Experts of a small language model.
Size: 8 layers, width 128, vocabulary 9689, 23.6M parameters.
Experts: 160 SwiGLU neurons an expert, 2 picks a token, a softmax router.
Training: 392M tokens, 5985 steps.
Below are experts of layer 5 (counted from 0) of a mixture-of-experts language model. Rows are named gate (a neuron's input weights, with its number), up (a neuron's input weights, with its number) and show model dimensions 0-63. Each number is 128 + 32 x the weight over its row's rms, rounded and kept within 0 to 255. Numbers have three digits each.
Before each expert's rows: a language model's description of what the expert responds to; "mostly gets" lists some tokens that are sent to it at least half of the time. This comes from a sample of Wikipedia text that the model never trained on.

# expert 19
Markdown table pipes, separator rows, header words (Location, Result, Votes) and percentage or minus signs inside tables.
mostly gets: " %", "|---|---|---|---", " −", " Votes", " ±%", " Apps"
gate0:184083156132139161141116149108124145141179131096136183150205100115118138110133104101119148086078143152144132131096167133080117134129113173115100072109131179165180161046121153142150095119120182
up0:178158096096128124127131178083141096090136150152162224102086169139140108143121159076168102144110094147107163175100151152164095120144158164108158127107149155098064168157136145132137113135109174
gate1:176181130107091139108247086155082167131095160157165118178132085180142122150128144169167144126144169165109153109102144088162174156123165174058150119094133120089130053183124160153103134118152109
up1:101169120139127109069138127145134166099120106132119126168067148137149127182128137156148140096188171159130112129067140141120174098076132127137131137119116107063078056113132134137109096068092090

# expert 1
Words in infobox fields and bio phrasing such as known, named, called, Born, Produced by, Release date, often before a colon or by.
mostly gets: " known", " named", "Personal", " new", "See", " called"
gate0:152132140165136155140130121127124093108126071122083144114136149103087098150150062109112124152052160147142169123084148123180136129082119120166129095147084107112168067145163166148144128068133099
up0:083130135099145125122079146106148155112132108139133118120084100114088154153075126105145121146127105227105096179071121131064188132117057204127113083160130154117135095171112096135093082140082121
gate1:146099137146130107100182164085086079087124134098131115135126137160094059175127149120165098113070164092080093109128130094159100111095109101071134060162091066127057111178122139089130131130113162
up1:180126107159122151128100147105129163066059140071081135112113142156088118140130105108137101130128112149149123142090145066116164152111172084109099167090083109154121078104116124144138106201169169

# expert 2
Inner word pieces of long Latinate words after prefixes like con, in, en, ev, as in inc-or-rect, diss-em-inated, ac-knowledged; also not, due.
mostly gets: " not", " due", " exp", "put", " prec", " abs"
gate0:093161121097148072070141224120171144148129186148144174079121127179115135152106140158144122142128151137147183092114178153069160141126079136183171124132101100119133041152172110123119063134152123
up0:131183177103135120107128102157120153129072175132102127102117147091173144114133185107159171080157068048130111077145111062095133111102122174097133087107139110164145097125118154072082120145092066
gate1:142146162077161102125120133142084114096150183151165109081168101092151135180113154118090070103144079121160113133138116064136183107170143146162100120195137111123116129097134205090126152149138164
up1:160147143129120140141084070144118092124139195121201201123100150112138101109195075095087100160118172101201135171097184088123100136165127179133123177099108027061134055115089073158128100102165155

# expert 33
Closing parentheses, brackets, quotes and table pipes, typically after birth dates or disambiguators, as in (born 1967) and (footballer).
mostly gets: ")", ");", "]", "\".", "),", "\","
gate0:115134158116155088168105117108078114112169174140079154096086135129070158062149128159121126120123163091161091167068145143158079108141073098082142111136149087096142143103140138138129114131159117
up0:123163129184123123138142176123116100125139196137095127134099192150122144106155162138148166106069112103119094162058123071164122120116096088130130161126108145125128117136138157114097171134133160
gate1:163148114156153136127122090084137047116208174130114147115114096117133199102118092144165152124113124090116159092143141169127131122098153161164137131115095107074130127204115169153123140157138112
up1:130063149129147123152121094045120077106163194184123115117130108171135146091098093110141115116092141090085107180133148169113092085126122111158132125125101179056105123155099102131149079163156136

# expert 14
First digits of years like 195, 198, 200 after Born: or a dash, plus country codes, Animalia, Phylum, coordinate pieces.
mostly gets: " Animalia", " UC", "195", " Phylum", " SA", " SU"
gate4:139196117128107057133131129177078134089099096167168107150143156112155118151156151095130197186108170093116115124108081109128036140169108126128137124121120092121089120126121126118104167114113133
up4:110096098093130129145103127136112140178229157218133131097090157113130135146072163142086124109110091120163182147120094107107152083148089180081122170107120107111107103144117116113097104145146077
gate5:138058115095116120129139141140173102142041091054168127193127113059117138102138138103121143152137127105137110108114084071124108131149099141114090127083119163153116130064092161124125141220095061
up5:172134118102151135157145202088122106169117105127116176131192088104130058123125120142132183122114057094151102134150152125148135178135119139120111102138114092118092140113089157101150155128088109

# expert 30
The word of inside proper names such as University of, Hall of Fame, College of; also colons in infobox lists.
mostly gets: " These", " Edward", "″N", " Jul", " priv", " Holy"
gate0:100136101113148091166125117124082087105127135114091120196129111121111167092143121109146155156144124115181118033191126082118119117093175117157109145058124106130068118099151207159175134108094088
up0:152133168140170099130153189131190132134148182125201148088130150165113154121093117124128117170092115133102096158104120076130137124125097123126085147178132120195155103127094120161153172138123167
gate1:095138114162129123142126164105153125102100129147158106176126142032160196118152140102147137142156087095062133149144086169178212136209195102157124156146084112113153154080172128140087144117141078
up1:138132064122125141162122119109123084111217090059134134161150064127112092118165147165165126111074153132154144113129147123133129107163184110102141083089076114083102106110125163133155157117142149

# expert 24
Commas, periods and conjunctions (and, but, which, that, when) ending or joining clauses in prose, e.g. Greater London, aged; art. Pater.
mostly gets: " and", " which", " or", " that", " but", " when"
gate4:189161104089170107078100102161158196087122074025147056158101115086092137114097112192133132167104166091063119147145107195098175111094146113121143129133131104094147119115143147148174164099115149
up4:139138168130124109069113073095090201147092157103114079066102162200145094176133062150129149120137110106150159144172169116172069088099163179140136088154148092128138122137101127087098169141106196
gate5:159102132153165113128169120224093168130197104120214154083163147176077121096149130090169116077133158133126147122170163147134129113141148137088118180168143164133089114107088147073108112140113119
up5:095109061112143120109123115154108140168093096151085123174110105089113133127096124129130124167146136166127147107138159090114111149090149137073125085067145133121125122103111150133131107075140112

# expert 17
Inner word pieces of common English derived words, such as merc-ant-ile, electroche-m-ical, intel-lect-ual, metall-ic.
mostly gets: "raph", "ilit", "etic", "ript", "imin", "urb"
gate0:157150107093096117143142129104094074159038197155096083130122131177137107082128163081086157136178172095055095135073073107162156062053099122129155106162144107187153118149105124133139096113129149
up0:135124078119110129131203151130119193146160118177099153151146116123063039142105048208115151126089144076101103149211144135141098120113145129121138121140137137157125152161134143125100128135141151
gate1:144158046115184122140075133093158142134168114103165128159090121148096126135145137141167115176175135142122137131131092181149094139131170166104090208132115067089123130123100138142146114148132202
up1:097126144071089134122106149170144193096137060128139082196082154198129028144106119186104127161125123155127112188147092109098103219064157156137126117102105123137126203179087131115130078113126134

# expert 9
Month names after in or on, prepositions like of, from and near, sentence periods, heading ends, and football positions such as MF, DF, FW.
mostly gets: " MF", " FW", " nearby", " DF", " secondary", "bound"
gate0:104176143133099089118230150109146087127122160133072112158114129131158185089129129055123123110126144181123136099114084073178146096176155133085074103079123132127108084112129111074118151140132134
up0:208149121147097130196094074182119108092090158106088055117141082130168184086121170174161084130167150107107178121166082183080109077117118158100124113126143172141121175254175094089157133155145191
gate1:165093108097113105127138095144145083108138136139083111136114138117126169066106172074097164154108151113079136167148169203153147132108150176109150121113112201112112124120129118087084132169138107
up1:113113131116107144193117110161110136113120089113108119069129193100116126142108113103169099051166134107095150065091100123158096184157112080105055072176163163159137063107089156160098135108108161

# expert 44
Prepositions in and on before dates or places (died on 27 January, home in Beirut), year prefixes, and first-name pieces.
mostly gets: " Lind", " Jess", " moved", " across", "frac", "″N"
gate0:104078137153140084136114138124115099144205129161132146165170149168147119125137153113119111080186079131060199151131129146133100167091098158160124187121093131132093083084174135104126145185139128
up0:112122122130145102125110068135144103157157208135168144132147097116094091115102117096117181161147115175123069130160217112145063059172129085113173159115058121130130120138146126075174114132170109
gate1:235125129105144106114100116147149178133128139130142112203115109165119171102145112140143118147081182155094168114145040156118054118115140114122117172118077088161104145134178158146110094175191146
up1:166102122050133153138137129100119129105147179132120147130143118128151143084104097123109115137130131180085103199114094125162133144106150146096176138134132143113084131188139124145122135125078156

# expert 20
Year prefixes like 202, 195, 193 before final digits, word starts (gr-istmill, m-anner), and commas, a, while after verbs.
mostly gets: "″E", " nuc", " rev", "193", " deb", " har"
gate0:133158130133093104151143163154142156053096123208131108193173147115144172144149088115093169132108152120122116093155108146159157109181107123134179114099107115137109183076163089114109167106112066
up0:098127159149143056081105145164134133173166167144084104171127076098125097134092135152125108075082149143152100062087086123107100044129148121123153144093149161132185086119165078161165110140113118
gate1:170169152087103088192103133071094151148148111132106114153162191159108144162097163129084200157090143117142065129136114150119148085154149138183109162130162207096165138105158120134160156131094148
up1:137142073083097097125112098093188117165149132080083155156084113140165133079147160131175109143086108096102091161148116154107093082152121137125188126149136077160098172145124058155168136081137111

# expert 39
Quantity and order words after a/the, such as one, first, two, most, other, same, per, as in a one-month suspension.
mostly gets: " one", " other", " most", " any", " same", " some"
gate0:105120143119149091150119125178159128126159160168088122082085170098117114103123111157143056122190110177161130150083131193101133114133105101064118119102124148163169122075100066096071121109134138
up0:218113174100153138063076220165080158123132148133118192167180147160118147157150082127127161107146100125098154110156120112164105161115079119156100160078136105047081132147073129152154163161128161
gate1:112161125080166178127167085107151174106080157082096130137110150122073127117093171108147104072128139142095192133108161127140096121076088117131112081129156129070146093173157095130134103181096118
up1:137096131144091105098094077110105219086144129142170117166152161075093114177163056140123109103155102098104115092166113148153122108135134099101177174097171137093115119143116113119136124130127127

# expert 35
Decimal points, thousands commas, en dashes, pipes and unit tokens after digits, e.g. 3.55, 4,343, km, kg, %.
mostly gets: " km", " kg", " ft", "%", ".S", " sq"
gate0:105093130116165161092096148145168124145109114129047137125122149135198104104138212100103147155088151137136117115159039127106134107155171131112147114167071083094128074104165136144150120127094096
up0:134124088158108147138125098115148113099172115140189114131156121128103148176117100111149078161124118131125110089112201125124118156151122121149161108102164170198117189100126144147078119162196156
gate1:137114122135115127132146075090133150149190080104103115110141121153076097159161164126137175133128022173171129132140135089064120094167155078115166125130110133116096108125077115170116110107126138
up1:096189096091109081054114115138151103114133180103170163141126086177111114155109064095098133103173143154122125092106130114170151116135153191167137098161131127172136157156100117139191184076156138

# expert 29
Opening pieces of Asian, African and other non-European names and non-Latin text, such as Moham, Tak, Kum, Kaz, Ilaiyaraaja.
mostly gets: " Moham", " Ak", " black", " Tak", " Hind", " Ah"
gate0:206150113135121130154189091116154131094105127195182120148186054105143125136147134149123164153099149113158155130139130118176137113118082104101100071133105098125158158140164154118093150172167090
up0:175128113156116125151152123106174212164163129123131180115149094147124053146111151163142203114121186125156092157135152128103147127134086137089091134112125141159138115175143148124092090131110140
gate1:155167110112191136133157141090201113133057113173152106156135162109088145130151108126103152112164110108107076092106153165176090128168104152176098177160072179140093158143135113098170138155112168
up1:168157103136160100119135101080124132121062099110177128075127127139072088083124149127140159139123099192129125139081132146164080114148095130149130145120133161130109088077086142145131070171088126

# expert 7
Common function words after prepositions, especially the, this, for, that, have, you, in phrases like on this occasion, without actually.
mostly gets: " you", " this", " have", " pack", " get", " without"
gate0:139151127155141120138179082139072101078123185100099151141134103088128111092092132095175159115169133172140105154118148123093140158113125091174141146109114052139055101146096081086148095164127078
up0:143094153147123149162130184137142175126134141128138142192111194089147148087146083129081163185111100129146136136135108158184127126057186140120129074103154121160111149130104195160082098136130125
gate1:114196094116116094184114113152134127083119167146076111175165164108147115096157161060087135151138114138099143119128126091087117092118113082110144182139096144092134109140153078088129126153083178
up1:128088155152145131148113099116046193121123105164128093171130112105080153157111104137189152154178159168069162102127116168149121092166185158161087153076145166181171103141124078108162105118188109

# expert 13
Digits ending years and dates in tables, pipe separators, points in score tables, since, coordinates marked °N.
mostly gets: "°N", "'\n", "----\n\n", " since", " Since", "Since"
gate4:106113132093105152159091160104140161066137084150144141129152172162107155113184133093159103114086165126168078179143114184133130146191054153100099158083069118100100162112198072160166156162134170
up4:120174083134109160143108118174169101123126110141149145103164145124149130154152058170148098163167158170140139130094183099155066140124164123076152159097139130115141103102068137072131145118186107
gate5:098160145124171130148127150186106184148074119167149184157119199108130107140113042084158161135159102110119188107130126113115104091102111194137115114141105078102099111116116097158140125070108179
up5:116069103169131189132090158084119108163121101156151102165136118162156140148101149129061163163123136102173133145073179122138122137157096162139116106152128190161068145072084116151123078159123191

# expert 42
Bare spaces in tables, first letters of names after a list dash, foreign-script bytes, and hedging words like various, despite, possibly.
mostly gets: " various", " despite", " cab", " Socorro", "ر", " ?"
gate0:104101203122054089215167153093133082132131149164087085198130180163174104101163146161143146110102064122162065104129100158160122108156147130175090126120142140120103092048140129127105138149117140
up0:100149139106105095133159182110187165140163156187093152149182162123149152077220123084139143078150150137134120152145127096118126132124165135112129079109124060131127122177155114124145127176115156
gate1:160136131055141073097150191103116118153129172145138163196176177115114096155118142148097216086116096155117154077140095147146124115107122134137126149102133123121093161070066124135105153158100101
up1:089100067175133130096117092083117165091063100131090145136080130153134095129148105159064104106133146176138143156098082200149141176169163094094083136142036095146181076127155125116128133142160110

# expert 41
First words of sentences or table rows, such as The, It, She and given names, plus paragraph-ending periods before a new paragraph.
mostly gets: " It", " This", " Adam", "\".\n\n", " Josh", ".\"\n\n"
gate4:134117129114152098139176201121154120144099090142078083123181197090144179073102100127095143159138129129129176108131117170152147176111158222167108146057101124084163163101176135133173159168118179
up4:130137160170158141137139176142193132099123140122122197088110142085105101169083097183143150072088080167135060179113131146138158078121108171114147136125125179202145146174144132133112170144136144
gate5:087092122114166177154163164106094101127099132179128120149150144090158119110091105171113170145123026172054146124113093081194084106200109135139130149088125107170127105157112141186122082097114175
up5:149107146088149163153132103107097115114119142173126064124096117093147124132091129140152146107159128162152128136109106150158093055218138105126101146148084143121106137154073133119098150099126146

# expert 31
Inner subword pieces after a capital letter in names and titles, such as Pr-att, Tw-iz-tid, N-ott-ingham, C-ry-ptic.
mostly gets: "idd", "igg", "ür", "add", "enny", "utt"
gate0:138144106123050157146119094106086164137109122142144177153103132113150140085143187177104136134088164130110134100177146102084132057122144199138194061122171087084179096093126095111113118072121092
up0:163109078195078131142079093190127198137143105114174144165138157122095126092119159105119109126071135178122139136136131110100114122122138057138112085147109112149133098132154090121143158094101044
gate1:142168112110132117162109103177143089109120153159147142123127081145159085177094156154105208131107064077147186127131161110086176133182131178102105070121217101149120156111166104117119066163147129
up1:094143161102118118145118208134077074154074108109072164151164132099114105121112140128176189099102153165148135113169110164126133084127072103151108166085136152180119129151129172078122221075111134

# expert 8
Scattered tokens in technical specs, lists and tables: units and qualifiers (km, max, internal), country names, closing quotes, table pipes, LaTeX ends.
mostly gets: " Netherlands", "OL", " Croat", ")$", " Leon", " Austria"
gate0:180128148144096114124171096104137126181140142112112060190075098127191205087116116134125179118148090136106145103102142170133167070129120094158143151127098169132100165169069104115127221169093114
up0:142098139150134149137083116151159142161046098187100095135141134217118106141149118139180126128080096105153096128122068180118128114156125135126106126119151140103113093092192166109142108155136106
gate1:183150111127141097078110160112124159077008165126093153124068114107141155127118130124091140139153189128086156084111076148090148118153166134179110096100121194091088127121158165127157183157118131
up1:091108125075033179082157143134186165106207141134137137116147149135143112122148133144123143110148142155139113147134154126152104117077194099106122149136118104127110113121117192069092170174145173

# expert 38
Sentence-level prepositions in, at, on, In, After introducing a place or year, as in Brecon in 2001, Glenavon in 1997.
mostly gets: " At", " at", " Ly", " In", " Chel", " From"
gate0:075123076054128115149148102089074137132170132100115132115136165135073099136124076094098166100106126116131111155074087123157083141087125180175165084056128144153153153112109059106089120184178168
up0:171213112127147102140112113056152128126073114066122115086187101136199146207128151109104145084134138136122077168085157153107126145084147118096074084115120128127139178124104158074136131091095142
gate1:103139133097061192161158142103122151101106138122142169120164159094107105114130091130134135156101156099095171203147130089111152093108185153218135056103175125130073141163070147149104158154172147
up1:128140161148100170110117127166100151158143085153106187123156142172053147155158156132100112168173191152129103173084151161135126108138076146160105139160125128159122112143060141101177053161089094

# expert 23
Article a/an after was or a comma, introducing descriptions of people like a journalist, a Croatian historian, plus capitalized initials.
mostly gets: " Maur", " put", " refused", " Soviet", " Zh", " Comm"
gate0:119140140147160141141193114152171114124112160177112095119097142114143113157159130153139148122114099133148130125141139172179107091152170161125126164168117071122119164116082122121126132209147205
up0:116158077137134129112122114075162087107165112104129122140153186121131149126090174129191151088092131099104054110106155102159138133068068144201140097119112140120182101071126108180135164111147098
gate1:129120085123092114149103130154084174108072130108177146169140149084144127101119139093090227135169108083104106156159120188164125129166180098121086074097128144130097114141042118123066159090147137
up1:170133088154121132005114093124137043162090159146098103157112184165132148158153159108103132096134106153138187110152180124125140131138122142125200097101112131121150105102074144162117153158117130

# expert 18
Tokens opening cells in tables of results, elections and medals: bronze, silver, %, ±%, vote counts, years, film ratings.
mostly gets: " ±%", " JPL", " bronze", " athlet", " silver", " elections"
gate0:169106096083163122078132168191132104108112165140137143124128204173139116089104084133088114124117057107171146138158160103133126112161127154166144159121111132090090087050136108097104153146180092
up0:202150107130161167151142090081116116128173147101116162105127103145114145089100070133146141165123130170141116170164138093147102133171174042116112091105123140182120102094112118131142155177148111
gate1:159169161162091114202110182122099076119141160142141113188183157113101191053180101104050124157118085082117125117161141127191131151198159110117147089153116130123105136099190176058114142157160108
up1:118154124115137126140110148187107190126124156158123082114093137115070092112103133161178086110178114124153091086119146125101072100092101086105138165125188170172184116072139071024151160152114138

# expert 5
Later parts of institution, country and place names and surnames, such as United States, University, Labour, People's, Puck's Glen, mostly in election tables and lists.
mostly gets: " AUS", " Sher", " SCO", " USA", " Labour", " Ryan"
gate0:135125125171100108164117150142144151085083149167083122124112164184068144114166113112120154121111111168148112093105066083168182137128132168131053137109133143119108127134136130104132120214146032
up0:134177084139071133132104125114143132138097145105133118081149140135131125145154100182109087175113134120119085114160185171117127182111119140139078203095112192123150104084123113146102175110088133
gate1:088139094119136075188117155153147093105134132104121099145125098134137124087155105105152131123171218166168133187154134192117118162128139177134096156107126129171179127113160106156134149114136135
up1:146089099063146121141168146089169145143100147172158154146117117103132133173175139183129112150091093174058099121133125122128151102016108119098137145132097184090076124100088081135090133115154097

# expert 15
Main and auxiliary verbs after a subject, such as was, is, had, were, became, and verb endings like t-ends, rel-ied.
mostly gets: " was", " is", " are", " has", " were", " had"
gate0:173160104072108155236121112090130170110154125137132090190163141169107107088066069173149101174086135131136081120066130142089161114137152106108147102128166152120109135134091162152102110194128166
up0:099076198091145091141188144147153065105141145129143151175144140106120147136162094073160103169128223101109139130149157135146157171112110092122154107158162083178172124161175072134117164122134052
gate1:117071160090172071184131086123126059131123142078131102165165074122167083096147143091103128125082129127061124164145129081109165118102110095120118072136094099168125111117132177116149092093198138
up1:128115158102142077166170117147100149170166127129102095148106155136151201125141096141111118157168198146096131162168082096106126092075081094084164114187171141137055170149139082165175107109149126

# expert 36
Word-final suffix pieces, mostly plurals and endings like s, ers, itals, ations, ions, before commas or and, e.g. graph-s, hosp-itals.
mostly gets: "apers", "hers", "chers", "isions", "merce", "inces"
gate0:095167096081146089149092085127094211103117144174128217169101190153102141150116207102095162137146161147109098129132088118087099119108111142180108145138110132103135118130104113128129141133124146
up0:088138179135070188106174168161157146100124131144119127152137143097149163137108074165132127062116123134122167115124164135120175155157150150068124140129141135179126135098053127143194142178106174
gate1:091093118155138142097146117106155169120091110147174129221091109101124165127166092098178194153129136127128150147114097132107144146174168132098143124132122164098106098054090076110200107133073150
up1:138125140110077142167103118132110142156092142138129139155159157136123081082136094150193077102102126141093140133136072139156081109155165134107077157214138061125160171152087146125142138150136150

# expert 22
Word pieces right after an opening quote, parenthesis or split prefix such as Th-ough; also born, died, note, table separators.
mostly gets: "|---|---|---|\n", "Gls", "also", "Note", "born", "died"
gate0:139159100168157101110140118105145136087103187092122147079117104075167092146139131141047155058127111100129158118059132084181101164067103090139115168119201128129096173160115130097086135190132110
up0:125160154075152093117164071126097139133143150138156150139116140101080128128086165127074102168135041129127125117126136103129156131166164097086167129160119148124143157066101150093119153174134165
gate1:135075153147100152107135158078142191175080095085056103159129165148121123111133085121104123128072085164166148133113156121086131128125191135119088186125129159197108168142147142124165156096140150
up1:178142086152146136102131163151093146095052144131095062163146157114139098093101083116041150091052146194169158104113122108106135164157177117116151110101137163083102139117115078165174139122064104

# expert 11
Head nouns after a determiner or possessive, such as film, season, album, school, family, government, draft, often followed by of.
mostly gets: " film", " state", " family", " season", " game", " album"
gate0:051189124138134129134109118147178095125164140152133112165122159122084131152099168101153152134156140110126124111166125021030138117128101142164103182217101128119163157122186197116142159133174106
up0:119170108114141183158143159114156188124145110098121115134165106137180178078146065152092086122114164136102146117096122064109197117121127149117198111146163133160166097134141136133108147165107175
gate1:183104172151055080136097157166111110176119122169116158111166127176154127156064170133096118078160080069112185134155136176093092089141118118133147102119107146184114168158131143181132116158187076
up1:127169101100073127212142127169148174203157147187095125134075164065166143141113119197069132110146149151082106097116081217110122138173161118146117146124102127170158082150079127145123077142129096

# expert 45
First letters or pieces of labels at line starts in infoboxes, tables and sections, such as Preceded by, Religion, Personal information, Website.
mostly gets: " Preceded", "Personal", " Succeeded", "See", "In", "|---|---|---|\n"
gate0:175116142088136158201129090164200186165193147061115126141111090144095138144204116122084133170167113112147136146129085102114112081145124113142120138152136203121156080126133151109067098102126123
up0:085130165122156140100162079101064147098142098092085148133139096126105095148072068138141154116112142204138135120163124149134141130137114087084110098106120094171144126152187136154128173231164129
gate1:123116136107094130178186129134133122106148154121120096106089188133156102089151113127148193117103059117101174126169153144112169136114128087127149112111126174131150110181101087165041147166102094
up1:145153119167184055139074134174123138112099152129086099175147150181104144106130156193167128159136111127072136073097093106129088057117074083131092100146086161058136128138142150125097085149153160

# expert 34
Last pieces of compound words and surnames, often before comma or parenthesis: burg, ship, -up, Maiden-b-ower, Burgund-y, flyt-rap.
mostly gets: "burg", "hip", "ship", "-up", "burn", "enger"
gate0:115170179120151110073116178149099198132085127146212154109136138153148112098084210112136146125111130193065188133109144132098130111131144090096148129150129109095185151120115125126148126136089092
up0:144141101086184115128170137152105109214093125099144076106113110115107074147168169162081160149171051187097044119118082167135119097149095190112089105098148130079118150169105152133145146133180134
gate1:155174204140157128142033136108120116147175125169097160094141157111155131172151159160173130139158147194185114120159057150167138178136072113155127138080181174169134086101160105107102198147113068
up1:146051122095150137160167055129149186089159116079118195138127113159137177129087143142162105111077101124149140190187073103128109164140108097133106155139124154127159144129151087133089148141160147

# expert 6
Prepositions following a verb or noun inside running prose, before an article or possessive: into the system, in a liquid, contribute to.
mostly gets: " regarding", " into", " onto", " between", " during", " in"
gate4:164140115147132097120192144153129138111153168111135159141190100135106158158142104115114115132151080181088134146141053118149125137126131127115118163088124134094051095121158188107130200127168041
up4:148111081074185133108181113121107130090202109124138099132123131150128095168076123138122124102132142131142159134066139179161097143093173145105125204131145145095067090109133135154147090164134119
gate5:123162164168163125160162113157099164139095139121131128172131173145165131137089093117109172106099164090127128138123099098163119147131124146156130128123138114113143140050175126133123085105115073
up5:111143098116093136091144129087152117205131078141216161174193110133147107095167162095118123147130135135125109073152136204099159095187095161122137177099139165171177113087119198105097143109135159

# expert 37
Inner letters of Slavic, Spanish, Arabic and other foreign names, often accented, such as Ale-k-sei, Ibra-h-im, Miná-ř.
mostly gets: "jan", "í", "š", "ș", "ñ", "ña"
gate0:152185194137133135149059090151091104200126093050105089134133111138157146136102116149103141128113117093171170143168061176174114157069088108123105149109142117153086123101141111117123199135091119
up0:051096151139081119086100155111191098199152109165061180124085131141134131146208112128128145162092127151114106143114095129079137085145082111177114104195101071091125104147119190113125139120109153
gate1:111177141152065098115134141117169118089124109127125139102178117169138161084165156086105166087173066127092141148175140200104116125163184120111116168084054164093127131096124162153128160063127135
up1:146139197171105187163116121194091134123106087122123156110125125140165109136126140131108140157135093139159111104169148159137107155095169117097178199123058146126124138077149104128123167103093168